Weights of a small mixture-of-experts language model, trained from scratch on English Wikipedia: 256 experts in each of 10 layers, 1804M tokens.
Below are experts of layer 2 (counted from 0) of a mixture-of-experts language model. Rows are named router (the router's row for the expert), up (a neuron's input weights, with its number), down (a neuron's output weights, with its number) and show model dimensions 128-255. Each number is 50 + 10 x the weight over its row's rms, rounded and kept within 0 to 99.
Before each expert's rows: a language model's description of what the expert responds to; "comes before" lists some tokens at least twice as common just after its tokens as in all text. This comes from a sample of Wikipedia text that the model never trained on. Tokens count by the router's weight.

# expert 43
What it handles: Hyphens in compounds, codes and table separator rows, plus prefixes like co-, semi-, pres-, e.g. singer-songwriter, All-Star, KH-8.
comes before: "-", "|", "year", "up", "based", "H"
router:51 62 64 42 47 54 27 52 46 44 43 58 41 68 62 52 50 51 61 35 49 40 41 41 48 43 49 57 60 53 55 39 62 45 54 33 75 43 60 61 51 39 53 52 44 56 43 45 36 39 59 55 50 68 46 28 48 44 57 52 41 51 58 39 54 63 36 50 49 28 65 51 47 51 47 34 56 51 47 33 52 54 54 51 52 37 57 55 50 51 43 51 66 55 52 47 41 46 48 58 60 59 58 53 65 41 42 52 71 54 53 60 25 42 40 30 56 53 58 58 38 46 46 65 26 60 38 25
up0:49 61 56 42 50 50 64 39 43 50 46 37 65 59 39 68 42 51 56 69 48 76 53 49 44 44 35 44 46 52 46 66 29 38 50 54 46 53 34 34 50 62 44 54 45 55 51 59 46 56 49 53 50 58 38 53 28 56 44 55 54 40 65 37 49 59 68 62 44 59 41 51 64 52 38 43 41 48 55 59 54 31 17 41 48 67 62 28 59 70 69 52 49 43 52 44 44 67 55 63 40 59 50 36 31 44 52 55 34 49 36 57 59 44 64 51 56 46 43 41 56 47 42 51 58 57 37 52
down0:54 41 47 51 30 34 31 58 51 42 46 59 42 65 66 37 64 62 53 47 49 45 42 59 56 69 54 30 52 43 55 37 56 52 69 43 53 55 69 67 63 46 49 14 52 30 44 39 57 56 73 55 34 56 55 42 63 39 40 52 39 50 45 62 54 46 55 60 70 48 55 52 45 44 47 47 52 36 39 39 40 49 49 64 51 30 51 59 40 38 49 46 55 58 54 60 58 48 42 39 43 69 53 40 44 51 35 36 55 38 53 75 46 58 38 48 50 47 80 70 51 47 39 36 54 44 53 34

# expert 30
What it handles: Pipe separators right after small numbers in sports result tables, such as "1 | 7th", "5 | 9"; also the preposition in in prose.
comes before: "  ", " 0", "\n", " 1", " 2", " 3"
router:52 59 72 39 50 58 23 38 38 58 45 64 53 51 44 60 55 35 36 37 58 52 38 60 60 44 47 71 50 65 44 42 56 42 55 45 57 41 30 47 59 51 52 63 37 59 38 51 49 61 65 53 40 47 52 68 42 47 44 20 50 55 46 44 49 41 34 39 58 30 43 48 36 61 50 39 51 52 57 54 65 42 51 44 54 57 55 53 48 59 22 59 62 64 53 51 51 35 45 50 64 55 43 50 67 45 47 51 42 56 58 50 43 44 47 47 54 44 39 58 47 21 35 46 62 37 37 24
up0:62 47 66 47 52 48 43 59 41 57 50 39 45 58 46 53 58 54 56 36 54 48 44 45 73 50 68 54 46 46 42 40 56 53 68 33 45 53 47 59 63 52 61 45 40 54 46 55 23 56 49 43 50 36 52 52 64 52 52 45 57 54 55 47 55 27 39 39 45 54 47 40 55 53 40 42 40 35 56 36 38 43 50 33 55 44 36 58 49 31 40 46 64 77 57 55 41 42 43 47 55 59 48 50 51 49 59 60 38 42 61 50 34 35 61 52 49 56 40 69 29 47 50 34 62 44 30 41
down0:71 39 56 52 57 43 75 49 45 50 52 44 52 51 54 61 53 32 53 62 36 52 60 46 46 53 39 42 51 47 53 54 54 41 42 42 42 50 44 30 43 35 45 50 50 30 56 41 67 35 36 50 32 58 52 60 28 61 30 54 53 56 61 76 46 49 44 59 53 56 53 46 55 46 49 47 72 41 62 50 60 35 56 46 45 69 43 40 40 50 55 46 60 56 45 61 45 46 35 50 52 41 60 60 66 71 51 58 70 33 38 58 24 42 61 60 52 53 48 30 40 52 51 43 46 59 52 61

# expert 36
What it handles: Pipes and closing cells after column headers or totals in tables, such as Title | Role |, Rank |, Career total rows, semicolon stat lists.
comes before: "|", "\n", "  ", " %", "-", " Votes"
router:51 55 57 51 58 64 48 40 58 53 44 54 45 51 48 54 63 53 32 50 64 49 29 44 57 51 56 68 29 59 35 54 52 43 54 63 48 34 59 42 53 54 48 51 51 50 38 43 37 35 69 46 36 45 59 50 55 56 57 46 47 35 61 43 52 63 40 56 38 34 51 62 53 51 48 35 49 40 59 57 56 72 43 57 46 50 41 54 45 39 33 60 61 50 45 58 53 41 54 45 71 47 47 46 53 53 55 48 61 39 40 53 41 27 41 12 73 50 46 51 51 42 47 39 53 52 45 41
up0:49 40 50 68 67 58 51 48 36 46 43 47 32 62 56 49 62 41 36 46 57 35 52 63 49 55 45 43 46 55 25 81 49 37 60 43 55 49 65 40 51 51 50 45 52 49 57 42 52 47 46 41 48 63 50 55 50 52 57 52 57 58 52 41 46 53 46 36 54 42 66 31 55 43 59 53 44 44 55 41 78 66 48 43 77 65 53 55 70 55 39 37 43 46 40 55 50 41 62 54 54 46 52 57 68 57 63 53 67 40 35 45 62 23 47 58 64 56 56 57 57 48 39 65 49 52 54 56
down0:46 40 64 45 37 64 50 52 48 50 58 50 30 65 48 48 32 56 51 51 47 47 33 56 43 50 67 61 49 72 43 39 33 28 44 32 40 43 47 44 61 60 47 28 70 46 52 36 41 45 53 50 59 61 42 62 53 44 52 47 53 41 53 64 44 49 38 42 54 52 52 46 56 56 30 49 56 59 41 58 59 53 41 54 43 46 43 33 50 47 68 53 51 51 68 51 54 50 60 48 45 51 69 59 53 54 50 50 39 76 32 40 64 54 58 63 61 70 40 56 49 35 60 51 58 51 51 47

# expert 42
What it handles: Pieces after hyphens or en dashes, mainly match scores like 21–25, 3–1, and compounds like Three-way, home-and-away.
comes before: "-", "|", " |", ";", "–", " 6"
router:64 68 49 43 33 65 42 57 42 52 54 58 48 65 56 45 47 54 45 41 47 38 43 28 50 57 55 47 46 53 35 52 67 48 53 47 52 47 51 44 47 19 47 59 56 65 52 51 34 54 61 54 40 59 59 37 55 24 51 40 37 58 67 41 58 58 35 55 67 43 51 48 53 45 56 40 43 34 59 34 52 55 48 43 50 49 49 74 45 58 38 52 51 61 55 48 39 49 42 55 67 48 53 43 53 33 44 43 60 65 30 42 48 37 42 31 48 58 49 61 38 54 45 48 41 32 42 23
up0:55 49 55 49 44 42 59 59 55 40 48 43 53 66 40 63 54 62 57 37 53 55 65 45 43 51 48 50 63 47 44 36 29 50 50 58 38 58 36 33 69 46 42 36 39 49 57 60 50 59 46 48 52 59 42 57 55 58 41 57 51 42 63 49 58 49 45 35 54 41 70 53 75 46 61 42 30 47 50 47 42 50 39 56 49 52 42 58 59 59 69 39 63 48 59 48 34 65 40 56 52 43 66 46 54 42 63 48 51 61 56 40 57 45 39 40 38 55 55 55 44 37 66 57 54 56 34 45
down0:57 49 37 52 37 46 45 28 38 69 50 62 40 44 48 41 48 58 53 33 53 56 42 46 42 49 46 34 55 48 61 38 63 44 43 48 49 52 56 61 48 44 55 57 63 53 33 49 50 50 62 54 53 36 60 54 45 42 45 43 37 55 33 33 74 52 47 57 47 29 38 48 53 53 59 63 53 44 35 39 64 45 45 34 49 41 45 49 66 66 45 56 33 58 54 50 54 56 51 33 37 52 56 47 45 47 50 47 37 49 30 54 61 52 53 46 56 26 56 52 63 52 61 41 38 57 60 42

# expert 26
What it handles: First token or word piece after a line break or table pipe, such as row numbers, country codes and heading words like Coming, Acting.
comes before: " |", ":", " time", " place", " scores", " career"
router:58 67 58 51 45 59 20 41 52 38 55 59 57 51 56 45 61 53 31 33 55 52 34 45 43 41 67 67 52 63 46 53 47 52 49 62 46 52 56 25 67 53 50 54 52 64 43 65 47 51 67 50 51 61 50 38 49 33 57 44 42 61 57 32 47 63 50 43 48 29 47 58 48 63 56 49 56 45 52 59 64 51 61 37 51 56 40 46 60 55 40 69 44 52 56 48 47 44 56 55 60 42 43 58 43 47 52 37 44 56 43 46 44 61 52 37 58 56 49 55 62 43 65 45 49 36 30 37
up0:45 58 50 46 44 44 30 50 48 55 48 53 49 59 61 51 46 61 37 40 56 75 59 60 36 56 54 64 53 58 47 64 55 63 60 54 56 42 45 55 64 44 42 48 55 48 56 64 25 42 48 34 55 64 35 41 60 49 57 56 55 60 51 50 61 33 62 34 73 54 63 41 47 68 63 67 69 63 52 36 49 63 42 58 59 44 42 44 53 38 51 61 55 51 37 59 40 40 40 47 44 45 43 44 52 36 35 34 55 66 50 48 38 50 66 39 53 57 52 36 51 45 55 54 60 41 54 50
down0:48 42 37 40 35 53 45 50 58 64 70 57 40 36 33 46 33 72 56 63 57 39 45 50 55 54 56 44 51 53 38 58 41 35 63 60 38 47 52 59 47 58 32 38 69 54 45 65 53 42 61 47 38 46 60 55 65 50 53 66 51 44 40 51 54 51 22 61 51 58 52 44 28 50 50 50 61 45 44 48 45 65 54 72 34 36 46 39 63 41 60 39 57 45 50 65 39 59 61 58 50 50 52 49 52 44 79 48 53 43 49 49 40 61 45 56 40 62 44 59 60 45 50 43 38 47 61 62

# expert 34
What it handles: Sports-table column headers like Goals, Pts, Result, Title, plus final word pieces such as cat-cher, cons-oles, reg-ime.
comes before: " |", "|", "s", "y", "ti", "′"
router:69 64 58 44 48 55 32 61 65 48 40 38 69 53 58 34 60 43 45 27 51 50 38 53 53 47 61 51 56 63 38 54 55 38 56 62 59 43 56 61 27 44 61 55 49 54 51 42 55 39 66 48 32 49 62 45 38 44 59 39 41 57 55 47 50 46 41 52 43 53 39 53 54 57 59 24 54 40 51 42 54 66 54 51 53 54 37 36 53 55 43 41 61 52 50 55 36 53 50 57 48 47 47 48 73 47 51 51 81 64 44 51 23 40 36 42 57 51 51 58 39 46 50 53 42 42 44 45
up0:58 65 67 34 40 31 53 55 42 46 35 59 37 58 41 41 39 57 47 29 47 53 28 56 57 50 37 50 51 31 44 52 51 84 61 59 38 24 41 72 48 52 47 44 47 54 53 57 35 55 44 49 46 83 34 61 44 59 64 52 39 56 56 50 49 59 49 55 52 40 51 41 53 69 56 37 56 46 70 59 49 51 52 60 53 54 39 45 65 50 53 61 46 40 57 57 54 61 45 48 47 36 48 49 69 60 39 48 54 49 51 60 44 39 60 54 61 47 44 45 43 36 52 46 37 48 41 60
down0:28 53 41 45 55 54 57 52 50 54 50 30 54 49 60 58 44 51 40 51 58 58 46 58 45 51 42 45 45 66 34 48 54 59 39 53 44 52 52 53 62 35 43 49 51 51 60 59 59 32 62 50 49 45 28 59 55 60 47 53 50 56 33 73 38 55 51 42 63 46 61 66 65 63 49 52 43 57 61 55 53 60 46 61 47 56 35 53 37 62 44 33 40 61 70 50 60 61 55 53 40 55 41 33 37 31 66 45 45 38 58 64 51 67 64 42 46 63 40 49 29 54 68 56 44 43 44 56

# expert 14
What it handles: Digits after a dash in match scores (2-0, 4–6) and infobox field labels such as Starring, Born, Spouse, Website.
comes before: ":", " |", "–", ";", " 0", " 1"
router:44 46 36 50 49 66 51 47 38 44 75 56 61 47 41 50 52 67 32 35 56 38 45 33 49 43 58 40 50 63 35 52 51 39 46 59 51 57 49 38 51 39 35 51 55 58 43 55 65 44 61 50 49 51 60 41 41 46 49 35 53 51 60 48 44 73 49 52 61 45 31 35 43 57 58 52 44 49 54 56 45 46 61 24 58 49 51 63 54 66 37 61 51 48 55 46 43 52 54 40 56 47 45 50 44 38 55 50 50 59 42 37 55 53 56 28 34 53 37 56 59 52 57 63 50 45 34 39
up0:66 37 45 62 51 69 31 70 68 66 63 45 52 61 53 47 47 52 49 34 55 42 44 48 36 49 52 52 56 50 68 50 61 51 38 54 53 62 37 41 51 50 63 58 51 30 55 65 44 47 45 49 58 49 54 42 45 55 48 49 51 58 47 50 50 50 27 44 49 44 28 63 35 62 57 60 43 60 53 43 51 53 42 73 30 42 47 53 55 62 68 58 38 35 59 34 32 26 61 49 44 48 44 53 44 34 49 39 55 63 53 49 53 68 46 55 48 28 56 51 66 39 41 64 44 42 60 37
down0:63 48 43 63 83 60 48 36 37 58 71 48 47 36 62 61 57 35 53 51 54 41 44 64 50 42 43 37 65 73 52 58 51 40 45 48 61 46 40 51 53 57 56 71 57 54 45 58 45 58 65 28 54 33 57 62 60 51 42 49 46 41 49 62 48 48 55 54 62 30 39 56 51 60 50 63 26 53 38 55 60 45 43 62 54 51 50 46 60 66 39 46 42 50 45 36 39 46 45 46 22 55 63 74 49 36 31 61 47 53 49 46 66 32 59 62 50 66 57 48 43 23 59 51 32 36 53 41

# expert 60
What it handles: Pipe separators after figures, percentages or names in data rows such as election results and statistics, as in "13,494 | 20.88%", "79% |".
comes before: "  ", " 0", "\n", "|", " 1", " Scotland"
router:51 51 66 48 42 51 43 58 53 55 44 46 44 62 47 44 57 57 42 31 62 47 43 60 57 46 74 71 52 51 45 44 51 59 44 44 55 50 44 63 64 45 53 53 47 67 44 48 41 43 51 48 42 52 51 54 49 42 65 35 45 54 53 53 69 53 41 41 63 21 57 53 43 55 44 48 57 49 58 48 38 45 58 54 62 62 57 50 50 44 38 39 61 48 59 37 59 48 49 46 57 55 44 42 48 40 54 36 71 55 63 54 46 60 44 33 67 44 48 71 30 50 54 46 55 50 33 17
up0:48 40 33 49 43 65 45 53 54 44 33 68 46 59 36 48 45 50 39 44 48 56 53 49 57 40 59 55 53 45 42 54 65 57 52 44 52 53 67 34 55 54 35 48 39 70 51 56 67 53 42 45 49 61 60 36 57 35 43 41 47 42 54 47 46 47 33 43 59 47 65 54 53 48 54 32 37 47 47 50 64 57 72 45 55 47 62 61 40 42 57 70 37 51 59 57 57 48 74 48 66 46 60 44 37 44 48 33 65 46 34 59 64 65 63 43 39 59 39 45 54 49 53 44 36 43 51 25
down0:69 48 50 52 43 70 50 63 33 35 71 62 44 51 55 46 58 43 58 69 46 57 38 41 62 70 37 67 47 37 48 62 48 56 49 52 37 46 48 50 28 41 36 67 48 45 57 54 59 65 59 63 53 57 54 62 55 62 47 35 48 55 66 53 58 45 38 49 51 52 42 58 36 64 47 51 61 48 67 57 42 62 44 35 36 34 49 29 56 50 46 50 50 44 41 35 67 47 49 61 49 49 58 52 55 54 56 57 56 64 39 43 62 55 42 64 46 65 51 44 53 62 37 45 69 39 60 58